Experts of a small language model: width 128, 48 GeGLU neurons an expert.
Below are experts of layer 8 (counted from 0) of a mixture-of-experts language model. Rows are named gate (a neuron's input weights, with its number), up (a neuron's input weights, with its number), down (a neuron's output weights, with its number) and show model dimensions 64-127. Each number is 500 + 50 x the weight over its row's rms, rounded and kept within 0 to 999. Numbers have three digits each.
Before each expert's rows: "mostly gets" lists some tokens that are sent to it at least half of the time; "raises" lists some tokens whose logits its average output raises strongly, later layers aside. This comes from a sample of Wikipedia text that the model never trained on.

# expert 4
mostly gets: " N", " K", " T", " W", " m", " M"
raises: "ac", "eg", "is"
gate0:539428520514461424505501515469526445490530482576489527530602523539466475494580472530577469511540459454509502531471495431448545523586510586498586569497606589618574501524611403484537491455473585
up0:488448481497556537500440514477581453439474435470555582455502484546424654383430514489453511478476435479500547570518439437447502420515415402473522534486491460607482462440577416517548498519485501
down0:534432550449489515493494512519500468407485472486511596424433417514515420468470482390481463389493524531478593528471468479484510437409438482462472549531556489533498574658444497542478512529575549
gate1:460524548492591514433495449523517493490477639508483591565414456533433581483445492496521461461489528508475460383391485560514434530479420546544476568532531508454484548450497581498468512425396455
up1:429423531552512480551415535416451421556427429647468541428531428462484428598459488448512487543456512480494512440486499492464512468619574407465509526527436547503479523410416462483474483568459528
down1:406512531476470478471495571480434556562544509474447557469466472501491494556442510440414468508534576513609560526544509536470503503518621538563483502501459442430443449520540452493396590449540576
gate2:527511537506461485590436553490494571460592523524563576480480478548422519544510555453533510511480444470584446582557514490520507492489486499514599378544420517539473505467576460490423514421540497
up2:472496532527450537511490415482462512452463509593491565503495520476428536557435494488511463505459456441481539474504529550566515416575520565588486570494499481558449573578572448522437511486537552
down2:515521443481574400528506481518537482483530554428479507503449527443458558492377485478541521454542411513543504544479460481559631524495480585489536484480469479508461400523482599521392482496414521
gate3:528494479505463527433477480419450606439464484504489479486470455413478576521470579447588477488534468532553470501513500586586514426554468506521489511488503435502434488510512480544478445442440583
up3:503477469480499482435562537383494395495506529452478460522503590493511489551474541536488507462475481561522524497573483453557451427457569536472475447516610518568562527553457576457586657622490483
down3:459547524506506524547552425460475494477442605471435521512573477495469572524519612455584592510552483547463537566587488551549493505571482548462521566458483486476565398431514612477509553498506469
gate4:411564485393412493503462549465526630440510454510531490507447452444512472536474452543414455513433491507502513497444429421439472441459516516505622606446511484479551579503565548488517531443573543
up4:520481557430511415438534498463398456459500541505514500426507503444533525550535464524592509503549501412468451498479503438462470524445560452478529404521587437408483520543502435552521456506585408
down4:430491537481540566448568543466509530518602511433454521556572552493412552470622457570485520542447557419430498527478533476413545544523534488478471511521451437554495512524390451529510498551566532
gate5:518480625518466545477510509536551346473472482519503480507529413519515535530580501522495462480512582402567482533472425512436478467492527528479462505585459478565484563578374566516511467512602459
up5:538597557524485490452516497562502497456536456570422588439498460497484571490446545515484440456444469569547474491562499490463506480532473467492472587521474453467473569506479519458548450563373520
down5:440544523479457563547443511436492486506561498475512600446502476508494449538494576451498466519546459496485492578369509541485585584479529468450465533466500564483488439553426559571525515518544437
gate6:611453512430464442533501472477497527502454478587481522501504458379476551458606478524583540499463581536468437442464441526448534485524529511562583464465486572464472429534458534414473467519495424
up6:423592502506434534595509450482505543456477518541508493438536540497537561591509415436510460537566516520416550390546532483598531415477508537494435552524451527477498502503543521534408557448557480
down6:453495456480435509387490489503512441506541445513485507465396561526495582493521482536504553505484539526517559500515514466466485584513511423512383552532510424451546512482533508526485652551571433
gate7:578482536468477473529485562530496546455510471444420559572429463525547491535545488448451437466430553463467553502484504563512581559636527517424336500576518492459566503514452566432526562472538466
up7:555494567563515454591509513512451504460533449488509463489430486504476465479550557478450493552449458523504454482553532484546478436598538471463561487463521470556554446452506554461514609508483429
down7:427501562520492427485468552563485481597529501487539565518432437419491430548474569552607535488474490603508448471512458639567576441552518500495421496439495489563550438422581488504388527493435521
gate8:496485491512457475520507459551444514515520600534462592426431584428478495470493565502487470409487632453539492539393562575528547550511530527470450482499519527483440473537516482435570480439557475
up8:486467386482454498406541525375481493530497528597540512439564511533518546445589469543597450479470458471411511541499478575535608480495501623553556488461442440410573448525573537416491490486520531
down8:492512523465504500514492468506441459540506442518539522561541487445446385576418531486585508523480448544449512528407525583503458457533411536463521513467482468597443491565529509455452487534469482
gate9:542447470599559499557389514428538503543494534531553537486514484421438531511493457544509546504447539499496398501409493494515555510572499407487481470429560516514499501502506587467514418379534433
up9:502488455509481456444420543410554512405473643420473522504481521567511435507484511588413495437402523473487537443505512530434539557604506475567528541557495536504528538423473484549505562478454529
down9:425505449419545540456515604507478525446466542473525535556570460576507571619491455538446425550490484545429528547487461460542475523405416570478493479534449481495491598476553527534454508434481511
gate10:423540543513484510470501503493488551578602505574485590566572492528482491465605547519457484499590539442461463590471472477511491516495430542463529488445506500501504464528464507482465511455615576
up10:458500482471414443506477489549397520583479471562503442500541465571475526432558558443543480469435475439440469534450571445487523486474403515443428514426554490455506544558492552558492457502423526
down10:475500590495606420433560460445477531554548488504504504586521440531477512484530512526553462523462532572443510413508528461528492563462452522390511559538502484411498454578495496559530468572544533
gate11:496579534593530505401487457386472455533498559444419517541611422498493545523530588451508529451415470497507541416411435577474443521517554527478457490433579480535593496487432623435455522528506513
up11:465487595545537511562442413577457564522555559511539534517542512482559598491522529567558422591468530450517455441516501408515532384543494466468500459530497511427439437519453494519567492533528486
down11:449506471390530519454437541526441481508499530534436391510442486532468500453477441500472478534559459531451448475587436389476493442388514439478563456577466609472489467479405572433475482480475492
gate12:499499530482552556490564363484584494447543580555378541557448448483514446433561383496445508509584459494529471475494435439467518481485480541485501551507535529527519516536559512591525501389407533
up12:498519531417436507602564498446583501479499492484499439479456428543539570520451567567509473465488417523462497508577508443563546522555452492467589522489591448544513524549542472467491453509458541
down12:523470563447616460487485557413580578522389634451510480486470542478450480434509549471476483446424434548523505556538499476522516562515495445567506522543519478587511524552486470571512519532559508

# expert 11
mostly gets: " part", " cont", " prov", " res", " sp", " def"
raises: "u", "i", "ic", " and", ";"
gate0:491542528436518484454498479496548454536572442462511447498579428453344424484429503550530449489451428504489495355572480542595519451570524529515573492517491571529535533466402570470560531510527443
up0:502501444584649495477463491483544517495431518450506439458480496495560475522479480474575502553449525623508575482528511414478494449538417525514488481569478533492516563535497531520574511508470569
down0:488440487567537535397487515547456546527540584446505433498482543519494539433455574477522490491450496542507583446497410525561488442461405479516461538556488483447432537577524453565541527545523585
gate1:506535444406492516461467515462482498427559424566401445486394517506419505496461595584446440494479502449471602579529426509492431437454514545423532476402544526431434505487576459499489428559547508
up1:585539455507483436594456466563556512503482589517467443590505457505509458479509466525557586482589424557532493482611513479577568466481447505585452521503536514481492529498538509551536511582582450
down1:508517494552531459500590484515426527579619476430509567435511484504526559425492499431498469425470504503454454313582462432451456608486475497600462440489467461520578501532564515530456541485462466
gate2:523562358553514544471413407559473516586510456497505485447507460536562555453496487511461477474509521533551566502509539521460435515398511499428472445541521456626468547514575491479523418500427505
up2:474497527528479397468438529569426437469558463577508444459505492479582469454388546521479550495585513449446548491540502482557604473477536490528571510531564419516526449523519506505562447461408466
down2:536519503526412499436528496429448495441453445576562494571492475450467468487468559522512550431567604455454468502477471468556494501467403451476585491388455476512523459561455495441465533527409458
gate3:560566526519506483490502493394433461405541414461379573495575518516443415580488496501500400441437497580483472444532471592496477409535540521430489642393431469518575450548553468456534502533504504
up3:505468489574495467556546568491472490566477540481527597475575593388403524488445597520475512490514469475572473501438476522467461571479506526479568530488515491549473518500508506436463422506499548
down3:595445523407467521529429513518583449461565477509511521591485574554534528500433444500467563390476501483537478510403506577512431560489452470485475518506415471524491444563601519463528596525414615
gate4:509527521475417518446442543505524496472573400527554426487519490521530464555488431547559452536484502446593543490457492481612481443519488504436521509550563416493617570595425517462488547476445494
up4:492537455439471466461448518557515481448482577517461609469518458455543417461520423389482483545583499547478514468448446589605632491506471528473448567562544530589568586453521434492485480551555474
down4:563492502422542451421499384461432477486560550471501570488494473513419482423578443566471423461456514593482491524527547462553520533526501508510532540494489463445516488472467474432498460494462485
gate5:533539428624418530551545526430592522455550486584513523475375495544470516467483479506481501472489549522528483439500563548532528569554514499444581593500499485523526585545514531462463629470611490
up5:522600460615505569527550479491489466461470420565446610494460432530550406505491523360513549480457533562501486626568452504486496514551451478567485522500416481500437507478498484443533535471559508
down5:514471595564541504504480577511508464521445496511516459606528473532484504496433509471415518466435541447475489534462457497525558528566490561455523468505479485526451423447454394439596418457584461
gate6:480512536511518501550456554454507585437536472467521479570573543584430525460530532460574488451496486519480509538491538487522426536545594464540388507486565452476607505571449526438456451487635544
up6:461441500439473465490509621458481421426515466502517499568497496425493509448493497510530477603495560554454446391464497407536457439474527549453512492564514513550568519516530402565483377554466482
down6:434561490516430386453452503502513481507482513501573449516375485533466502464529588572397450487496487463503564470473392628501517560547585562447478539478558452478496502524462435540522488499511451
gate7:523597461499567538510511529512441456476486487421474532585451562491461492540423424569449519470416572540451516450384544450558547466518439440476464577524494470525498474467425565508587534417527532
up7:539483614462480539433515441559552505458512465505499439448433540491568482524522444439458466533415444530414524436521469478525472480402481489416505493464520498470474474481511365572482490490480558
down7:520485512491424531520483495411495374536456443537480476466568524451523568550535499518464549577531580550446512493428583547508517495418547505573479537506547544541477541430520500579461510510508581
gate8:557582492467511527475511462530512433466492493527431629492478588538458515495549481527492523517466610502435447491505532563399612450530482439524478430517497571466455528484517467445564471429572491
up8:429499518416498424523470485533407452447436521540434499539474497506550515536526457627502528495475477463577518468478429452628498548414431529538469554509456510507485437559542501554454427620470464
down8:498445431559509417504572533442408502424474491573495411590540455445489475484598393569482404509503421514522557473548457464550475555463531489492533450495504447577455431474477507431525421535463503
gate9:549434513515541556542522444459500483446603429481535556489552554541541459519562487661587533520466540610499431456526440485546595408572434464557503531456508575515463494494575550460549455533553486
up9:493577563561506487577463476468494508609505482508570450409518452460574567492563382562565517545506424541500507574560431578502510609523475461506443500491541476534519510574569507558480554486452500
down9:461474543554544524485457503404570442577524470527391526498451511557381482473585502472513555513498488487442396501542484447526488472479575476520409520570471586468471507547489491557598463499550434
gate10:503490438506531542559395503453488504544547459531527504545429489431474455524568528522430498504466416521593514483483584465492385473468564402509411467522476592492457553556412457511526482468523473
up10:532518487516481596423434576572544588518532515470438535478537534455528502474552497483457473612468516532489532432506534531487541528489544445496475529497488453547421439496475502545367543464533409
down10:498384507571435505438529550483508510509568527504561602479473479523487540513554477533547420542438572529528527481482513383466530573557450504531503472489479473513461536515451481427592535534545488
gate11:512466572614495473513482480510580570540461442507547498470526469495443492490509497545419473482549466483512485478503463429507498484550491453561494635490463545481492501516568459443521465517521572
up11:488432512440508431571527445484499525573477549520487556449535487475544536503531519610471498507487514511452478494503607568448478519465441410427553560421504533489505449569526515431474555500457426
down11:479562407552423497589444471471521531472507481588474453503488478537428500452573535504406434561488480515549381442562529416457455433459552527398496571457559494506533509440563491416418508464491512
gate12:453523501638356399493427455452567476497603434564503502465488505476529492432500493543582505519552430545512482473456421437518488418493482456555557543553491473580461461454597486470516498526521460
up12:500517391451543609471488506540505459508482462498475466413432486598473403545371547555407548386472528509544545526531470621417482518501573503496476538521502526539460452559415494545540485492423400
down12:481469507449465474521498511510560505432523416476450480505454455546542432565511410534395583546480573519556564534543470496527450451516521482430494459461559597431477572522539499487503498523521462

# expert 5
mostly gets: " re", " con", " Mar", " un", " comp", " Re"
raises: "it", "est", "ag", "im", "ig"
gate0:488525491546511511520495527482537534527541533501454570553448605439498583517482480585481462412429570583524511511440542460551444476507472427437502532441490476625499469507484576502504448582518456
up0:491453434567495500556521523440468427514577474499506464571489576415466541518561459580551575467511466611513481478435457450552489409509568504408512470541421504603539512486484618522504508520465491
down0:495511520479475447478497434569468474487504523530490440498526348538561452450500493516459544588500498435444510502550500586435448634514522579531469552535568541400548543506502464505494541436518523
gate1:469493459459414551566511525398474396518482416470501481540508544480472477470463385446459471550567528453550489511483576512517484451477414537511523565484367405513471464510587498551498550489481465
up1:555477441541508466468508574489502461427568532467519466489490446541576459585506474543449440469423551446501508525501542524575492488518608579565566527377519515377561378574488521508554442490593569
down1:543529520466510518456383514529450479515447488456465459533513473510582499474550502475565433411472480359552548502420574474515432473529501580493413468502514463489536447590553524427518510548527515
gate2:569543521466536455469493442533513503588513532555541518429489483450538554492509492512521442475487467454536442430470551548498501448400503513565552507503463560530488443543509519501471512533418542
up2:378536473590455474490488518467481499449504465495482634556393511513464590505552459502551497509533420591536503571483475526403475431499376434453512520500482497490500478515607474531472470365496541
down2:439449367467530518508450442403469527464499525519400482488537460567512520464480475557466451496491510474499476470482476452459440568525544562518528479570453466517389524478402504493544429536448446
gate3:510470557568505525561578598432472526471552460531607462423537440500541563461476583468505446539517498558549492466490504453477564581458491600569676545492556494540481500556547476497581509467596505
up3:580530368397501491481556556591568387484589535353471518564497463504545524423545531488530449400539490453582588540429541542460481480447449445518467514531509473452539468488421586501512529502544558
down3:526457444572520523547507546560538468482418537534537450516514461402513453424483502524448561482453534527439620437362623438550525472493507493516640526505496497499471549501469426502491443489502590
gate4:481490522540381577653456479563586525441505492607497515495448538578473509396535408438477479529478453467537600500468533491540568483454527523487465522575524553391549382507506500521483532475550591
up4:547488484552439467501527469446501514448427497509446482461470472514500441540505590537522499533485520569420507505494522468425518578543462528451502523496663473470557440498452497491401577541429513
down4:536529485482571492524516505481549552458465470493483437542455455625456516586557531484516469506507539560434561489491409482498402491566479528479583488506557447558529591491464544469513473409425448
gate5:489534562510539436580446543477468618565497423564439620452499476615499519513389447452502501565493449476451587517480482539494460459504566448446513452481553551559487480566485468467576468539532488
up5:452590449500555415504516440565531368652482564497516538464486513476424442531519508420514459502487457422501418445570544522533421478589456475541508454480491638580542476552384575500535529491427517
down5:551468564395498450500434408576558538593440457456489500647505479524470554430491530514502529564501540543464465492439567537525496465452506560522527524533502508464518431426517571548516413477488505
gate6:500480527452452521442504506461442465530543505581499466421512501507464512540536581441555494501425556491504468463421528466540436490470452512545528477464512501511423421485572557451420581505478446
up6:447517419464448541538464568427555491509429561484520430478485374399442570449464542578567453491528573492455584603485536458463472517493523498488506498494519472509544504482471525564545561537484458
down6:450459523544511443520575501540562517527540465492552445531411434492573497537558494556546525432571477485441576560438503367527596511492432491501517509497496497564524455561452556524539494475445538
gate7:509590573585419534543432543437526547458499527572504555537568504467537504541449448533534459534455489557630505534483483506506524510440545541448590570505546467613415516568484597451541386485483460
up7:539459553484481563464421521462462393536596436521441515504558505460485612483513552431406612518544526538493475516507498448532532473477554533412468550572529506545458506554456567400466493437424426
down7:515525501521439534496526408527503526460590553493523510526410518460460560610510515521497546587506485483481523506530444469573580393416513589553483458539464456543547468476512439542483450451537492
gate8:534498529542426491520486441532508469506447504514508499512620438459530490536611517541576450531555349494573463571421542455511594410540467606611523457450543522497491451537454412565499511503536531
up8:578527544543616499585449498501518540467504529517621562508439472460495463429576484520463508422474439494450506431394505508492538545598455430498513524526604509583566529449479536580424519490400495
down8:490563563458581528497497572531451477487548530467539449551475544549510489542520591446525528471536560559476426528539584513492432510566516488533496553426532529551468519456473442481447544473410605
gate9:480510510520458602442491444409535541530581468548493467541529542512525523491480558472558477550456512439540503491433475536550498454553541486384574383497480428430470447541550493410472486412379481
up9:551473460483435476598420545411472449564417489571614462486455419524433496469557521527468493450446490566522474467471470524425378484517485503541520505511513470554514429534417550510511510506501493
down9:520540531477504428565474401586408505511410559481505527408512439524479522437534417521589575491503550529463455512393455574574499551560450551545558482452462509578495531553542528516500494501419486
gate10:499487541549361525564491436535547589512464552512545528534469449576474529427438489539557498516564501433522484504521512529496566543505554562583423464548595494511416488541446430475540536517566560
up10:460470549549556532510548571437460484519454501489568479509488486565473468468534425591561520470539511505554460484511590503484418472490559476555499429493510417559444524479426429565537383448462484
down10:474428523528550446486521551506470511536424476571461482445434458474582463507500537471524498427542493492499507470400418548576547460555506505545453534501423514450438509478545490580488479584456460
gate11:511584621515491491489477463527497433587545533398519545503636523535540640521474395452556489466424549502540572487505380562449444488526457412502571602491545558556465480497502539518492447527466519
up11:485491575380510444542458578482590507563535579508540430516465490476484494470490531460496461510407505562554500648475517557489495514513521527531582497509531423456606579521401544511453522492476511
down11:467523510438446543449521465518530553566580548456506523534398536422466519566473584484496385477433515515441590584480460544483497363561529575502517482480561492563437494512521482417492492493518465
gate12:487434517413539576484513422484523505491452512592493469546485487496580544428464495496542439480416460489392560440531460550483369525474479461471479561567469450443511505468533505501458457345445501
up12:447491571430444492602490510566487482516527552509525473532406466439559564506505422539552485507553541526427505464541436438462492447503499441541484474482590507513534437513438497540598437492508395
down12:500494542448497553456517401529543508415498543458567444544519414518568564485536483414448530390524576551494545501526484444510480422453551391555484512554431545501428443548492549574493477545468464

# expert 3
mostly gets: " first", " team", " who", " which", " League", " where"
raises: " in", " and", " (", " or"
gate0:535540392530528476538488483519516608511546521460560554503460503557487536491535510502548526428495518577492573560500481479520430481444623476502560546594431518468517461485517438345418509477535426
up0:422451524550523508420488536550445542482574525458472466496434512417503546503435544457547517441451494479449592542485597490512518526519419444548522563526527534510511591541508468536470566427669430
down0:510446444478479507491528482485503533545563496452469461500522463445460498485440452461458426531425490481514497425456593486513579515575459507517496416520553563565517507410494410408517444447510463
gate1:467635561553528494565481462535578492494461605522504476500450479522516551440533479594551468467521484515611533390543532451476542542469507521558500419415537524547559471514454545538500435555516527
up1:493468495497466520513526527556468425424492546431530512497466520547459489514476518490506554479430457437393502413479524389452549562546476503549477600536552509479594533550511603399534433433517469
down1:478541464518529528450537426441462536485533451500531519509542451486573552525535590524564421500487440507402494487575448598517539375488567504544583555509522497549488407465537521506407437463540449
gate2:507581442508449435515506533446622481407481539496547469607497510497483466446486499613598550504446555457436501476562575425541486499528499508484555498420565527511457487589530533518517490469514481
up2:513513479518419476440483560431517424551478496455497452458453533508536557601622547531614474563589455462517558438477454457474429505567509412484457483520454530480536510514522533419518455507466547
down2:483490521451516439584510483477446540537447408522442469523437413481560595486494520480492401511610478445532447548449466578550507504502507514487394443462579480609494456493543462580485486414477435
gate3:529508520562641595532493496370505542485531504474461513505472499580439596470592406549477456523492436521517570464486473465508505502537463518571604385481438553538425549545532487495488435587534463
up3:481610456531503532483523473504563588527424465430543515551511532469543524581517506496460523422453500496573437400471464450400451438511466474585552492430493477474507507592514554546438508600513490
down3:564486515510610463478548522489515459402458541451524478557479520552538547519463444359575433425504503525528431514536432474516485532466589483523451464598407463397490504598537463587522399487514528
gate4:461495595514525549419488402433436544456479464578556494500525461471414557430407553452566494494517391547453477451507520574537479463561501518542557530519514504562503443472473482532395521514458577
up4:475516517499543492493385558426493450584464464470557494514509695495518495528484585406441504479449490577538505469598462467543493467513533502537561516501455533483541493433445524485539470494483501
down4:448545549516495485516544528497460461546619437424436564468633481498486553574483533541444488422425534519466483517509420517530528436504420520464554528427535444493430500472502538523484546480585444
gate5:537525546478455517466448444515547439449508496490524476544453499538485503526468614479395465533514456435501557480517550488526535492457457550509494487506471601535463405493397555417585436447437496
up5:457449518502476487464529548560513534469482506442541426491546501481519546435503511535504480540409583502418480568465444393509443457397436471538549482472457515611515485572538504465525455499391584
down5:573461547464536472502500521510445501475482536543503464472590492434487549549429484353462590517554529469574461465441505419558427579440529504480501534446479543472513535601476513489568474554533450
gate6:532543539565347545455445486577542586565531543439476435485428528529412543417476471479482504458509480515525512462492490484482541447485521503530538502527454508656458551484459553541552465513452514
up6:496417516529462449587517509475472570394497550462416498447447485436445519420493448568445474522550495469440538439460509445522536572622506537445472509468449470419462360534582592538545514475551502
down6:478421481472474504536407474470516506530464462425548525444420532531584495545562474490501483551519608447608435475455508472492520469569450508437490539492482512472439502520571493417455495516494478
gate7:376489450575511522470550540478499442575507604528526573546426558508401498477456526516516467439560446499434521421428499502505513505507514560574549490567521470483471489569436491519531472510527528
up7:461516571525453426455542434493464553559605471578497483529568452466511512467534483498503495521488545515555491376603465458514444539566535457404459542440470516529495502532496472429552542588449523
down7:481463542433411539506455451513426480483548504452427443424592471547496515462531473585407612583576580544468589521476552525430487476495506572536481518534500537490512493464497439485460522544524470
gate8:455484412495462412493468567508466530535522536476495432535454550425424463550502497511524524438514434362579558525430541470573458569529461513519472441463502499532530479427540552486417515497516521
up8:456499576577457484617448539510594536473540438563489452542517481496498517508478480503526486482480474490485531489519494586580490483543542531365574463423490488517477529509495457544426457541439549
down8:445564530521430543540526533458482502411445524521458520575491537398529596448537455483504563509485527554548505483495482458532515518439507491459502487455617578500532543432588551476433590563432569
gate9:540506591456479493415465457503484494494452492580508430561561559440510448417527559532532550546476551472570481506547488478528495511461430416468489584502433529490495520508460524455493495551559509
up9:470528486495485514475595438571503544487532569463536490449537508505518458526535557479373495471626570513443509567535498590414596493469425493413511462434614555519511488623482497493437499500424497
down9:475537430536483479570428501508536528506485540410530534628418544507464414511513428517564490545508520528530467453525505441545398512565517509536547446459493489458529509536480429560491502493400542
gate10:562470584538530597524525598525559528490481421546503533514480442569429518400593467483684540484578525511489557463549443428461551483574530522478555478466473477502494506432413512451524533468546581
up10:532480584558543472525601535416507557493569532476525536460465589507475424460402530581534537405519451529463428530511502496392394475450441432523488490442462520461620462489545573490450520478573465
down10:582494542426531538485489502520532534544505417505473524540549439516582506498511469476526529502420442477459565451473540448537420498411446486453517564483498520539499400504472502441517522417431485
gate11:583500492461499518497506462554536526463532450482480473523452547563415426515508485493551512449538518487494574512554467475475527513424510491530525530443556635566432432506434427567536524469604502
up11:465436546501520553430473547508540524552458431517519447497505559504532475503530450382621460478504514471496455522516438519596520503538460527533549486513532406537463485498480555605494521467509560
down11:498411576450490477495566491481554518486482452537548539484542423516477552664561542483472408519438538471547521516544559451524523434459501512488492439602462466460623528461515469522521518427434459
gate12:497539581492534513447410511560513430566436469604504513492468458480514385530498561581512638520492490546526528471509432473513650429472556486598540564428495442460492483414456466532432473478420397
up12:580601562572484407518530465525449522567478508550409488468489492403556385588575553499464452511536497539547546554527583553466593509554553573471535500470515531462504496531480420505506539480478481
down12:545472521530500573529480558524489484437509356447522462533553530543575493514542501415528490425430583516427457574481480475511504492573493477544512598390429496489553438391429482556475485459437574

# expert 10
mostly gets: "7", "9", "1", "3", "5", "6"
raises: "0,", "1,", "8,", "\n", "9,", "7,"
gate0:467491491460500469443375431526563532486537544451519580537545616505508494520479512480523430492508459430534501509479577428519429551542534504475518546427528495548494523552494555523487596526524508
up0:521608544445539554579494534420455535473457471404505592580529592494563504464490487528473550519484542480539543505493550496424458391494451543531492382456538527445461496528475557592465472508464443
down0:567482530520545474436509546564520477565484473567533568526518531592461474440506474519534518450505515475409438482449496538477614495484547483461464452480463506459519474468476548498454444573484435
gate1:551633469462530469555560499505591515492414434484396534437484530500520508481551586488520475530505492517588456531457543458506351355536498442519523500452477490466574500462452452490606514451522487
up1:548422533400534548558472402533535458519560495535466556383455570452446503474564485395463516475400525526535489541573542482502453597548457465424411506473525414545558531544452458571488475478452493
down1:480493560518488525516555496400504513472468435480547560476578505492479502469549527456448402429397528534409506452505429523527523502428538551524572583563588470396457489590498439519486441528479463
gate2:522472469531472437401544496528482451452541484523531440544502546508523521530537513560558490500545513497553527477508498486481603447524570543585532467380533471460615501445512536464547431505548425
up2:501515551468508546476547507576544467490500544544479504415380506454583483452492483506576518499461520521539473469532510503521446415529530432524480492485505488363441394424495553482538506504515486
down2:504521533478525470499502479554488500406542514580476499472481595512465578475476458513502545454539476514470572507501429447543471425475392483533533504439497526549538487452452508550461455485461502
gate3:535516479545486561543405411413505523536487429569494585551432407559436461489540533510492555463458527473448479566482502498507444531487512482634519538552427527516432523427508546562467475482502493
up3:488633499571448457446420495543611438504617356507505474497544504468469473498519430523551451442543446478529547421572477552528589479469513563539489552457498561439428442467551511537537500547497517
down3:418485536528524488499500534386499492478492526544507422445531446534505505574572460496489479440482534558461416430513480474554510372412495517514530520528530474518564524568519437476537589577532460
gate4:458572539497348375497469464559507541558539517568519485510437418449459419438582501454490546443534541512522498489538440524488543434473533535440413451547489526489493506599532490504498527489626421
up4:470461439549469478457544546569486554561467456394433452533561434589401430432435459507545507509482510512542495500484561463578478513616450425502484482498539463611412478493452468521442592522524548
down4:467462531506540483395459533492472564481492492509526462459433465545448470510461638495530550490455578536533583471483476481542522526425455389405482534469492410502576568483462524455488567532484425
gate5:535500440578519403536486472439555507419488479541499572567543476468486397517494458532479532531494449456491564491417441484566446537514490534559473487477527449479557511506542556599494461607477462
up5:531511478504536395486496502507463388513490468418588459389430462633456481420433462500540433501479516458402487504531499423568514522521593421495570562544498574451550534485446494504568546437420458
down5:486526523484476395412458483525524441554526498512484469550495502535479503566477424539458450529505478577468540428460399353520447515556536480455521476525474497520526522568521611550478529531450592
gate6:494477455521551515463535539465458507504508457547461625422478468509492568562510471596607468551542530489485603456427477482513527399471424372493471489425478592539456542521490499619526428404622548
up6:466375489439555486501442444419558500488456544603402501468519558486445464408488483430525519447498465517452545460524504502491461438549393498587474515522498459408546416482499512430416600552553486
down6:449570551517492575404536512526625507409456434447558447523506471449515402512536460520510471520473501481596598470553420614430524543519521525485528435546552493594521485509481520586460468537380509
gate7:533525533517525526422470492538470470453509527499520502539535518469446524538480556508519529407448556527459553504490533396465547569489460566500571510478499417567535619600518510525606615490487437
up7:508516482497563524462526474431459405512528463464607509482438531567520447485568564465497502510607461587562518621484455487521428456525483542498418501453524483532423479550601534537470472524502598
down7:595422473493544544581484517476499506530405549501530445527483424572498544532588563511531530545580520593421486559545589529487517569568401501532498587579486558492510602593491578580468505439460507
gate8:446520581499557541470590430521571574437483556613522532576562530551501489479509445487458607497520553519516541488539553401547481400437431601445507453547458497530527503477529549458466479511492561
up8:483578520556498580448445526507486548464598536490479468556445423438513532456494506490415535441500552453522522517425533359442465435480448520585556554499510623595458545493553529513511516381480482
down8:457524573485509458521550489462478556490528517425535530533504480538527605479505445562512515479497520542582533534519497411495460478476553568511503439548470625478456515458454538558486442469545520
gate9:498493549455497374451493503503480614343558537507567527556534529553483593553451506503463465466461502451441506483521567442525450493408491519450544573510532459514477467431549500435485492435502548
up9:572466557494551474517492483549439484462471536573551486539483422519497546496485528450498474481430473518500481535440633519501472440463482524446489497581489448422588509460532539595494503526568549
down9:477532480440518443460557547424457411508517533436490498528490442502530547494463524522415372569579450528491456531517524452488560499547523568521527393519384534527497519523550551437416510411589443
gate10:447485489502515529446583490422535448426509435563429581439522557447568582457512504459575468470493516442442512552458456365469472513420490515479493548420444609569520446560475536530547489437510537
up10:572542564549510511531497484556510484583469469508515546505474495571443513533420529439495512479544488478591465431493445575508556480535520509457545436545493607494486507429460501444486493519452439
down10:443454421530483528481474441543478488576467572552425510555524478552531547536584485553465554472385494460575454436412429438466481588404496441540490483466540481508502505518545497470544558427447456
gate11:613526509581557505535558412479504452536495596499537407474511491526499429504455493546431609462499484521433460492495428478541572393471541544461464517542413437595504560541502447525432525498463493
up11:541456460539581483472530501558523478514445517545382498541593525591433531384563591477509469504445453496480506459500471508541501413518487567541493478514438571529460522450424563473501481541535562
down11:514466383468499596472527470430478478543506473476459429458525498463463482492441453471569533507506565428459415502490548535531451473593595428444514549499525542472446560453566451474543544582538462
gate12:600532420495498461440457436527495516481514400503478514601461506499423476542413490444496627507529515467524483363470479502503549528496500550566534446460489414429500585491573500470504503513516560
up12:471488612481491595493462471569495494437484551470615491570524466526448483540496567530547545569565515498452481486392480548455479559475493533545455500402525553499461427476520675525462410515464411
down12:456485475508394481574548574378470576504504539371561471490576422471527427450502518522571497460452559476537467510630498465460502474573415514514539480436440472482545431464422468510457355510520498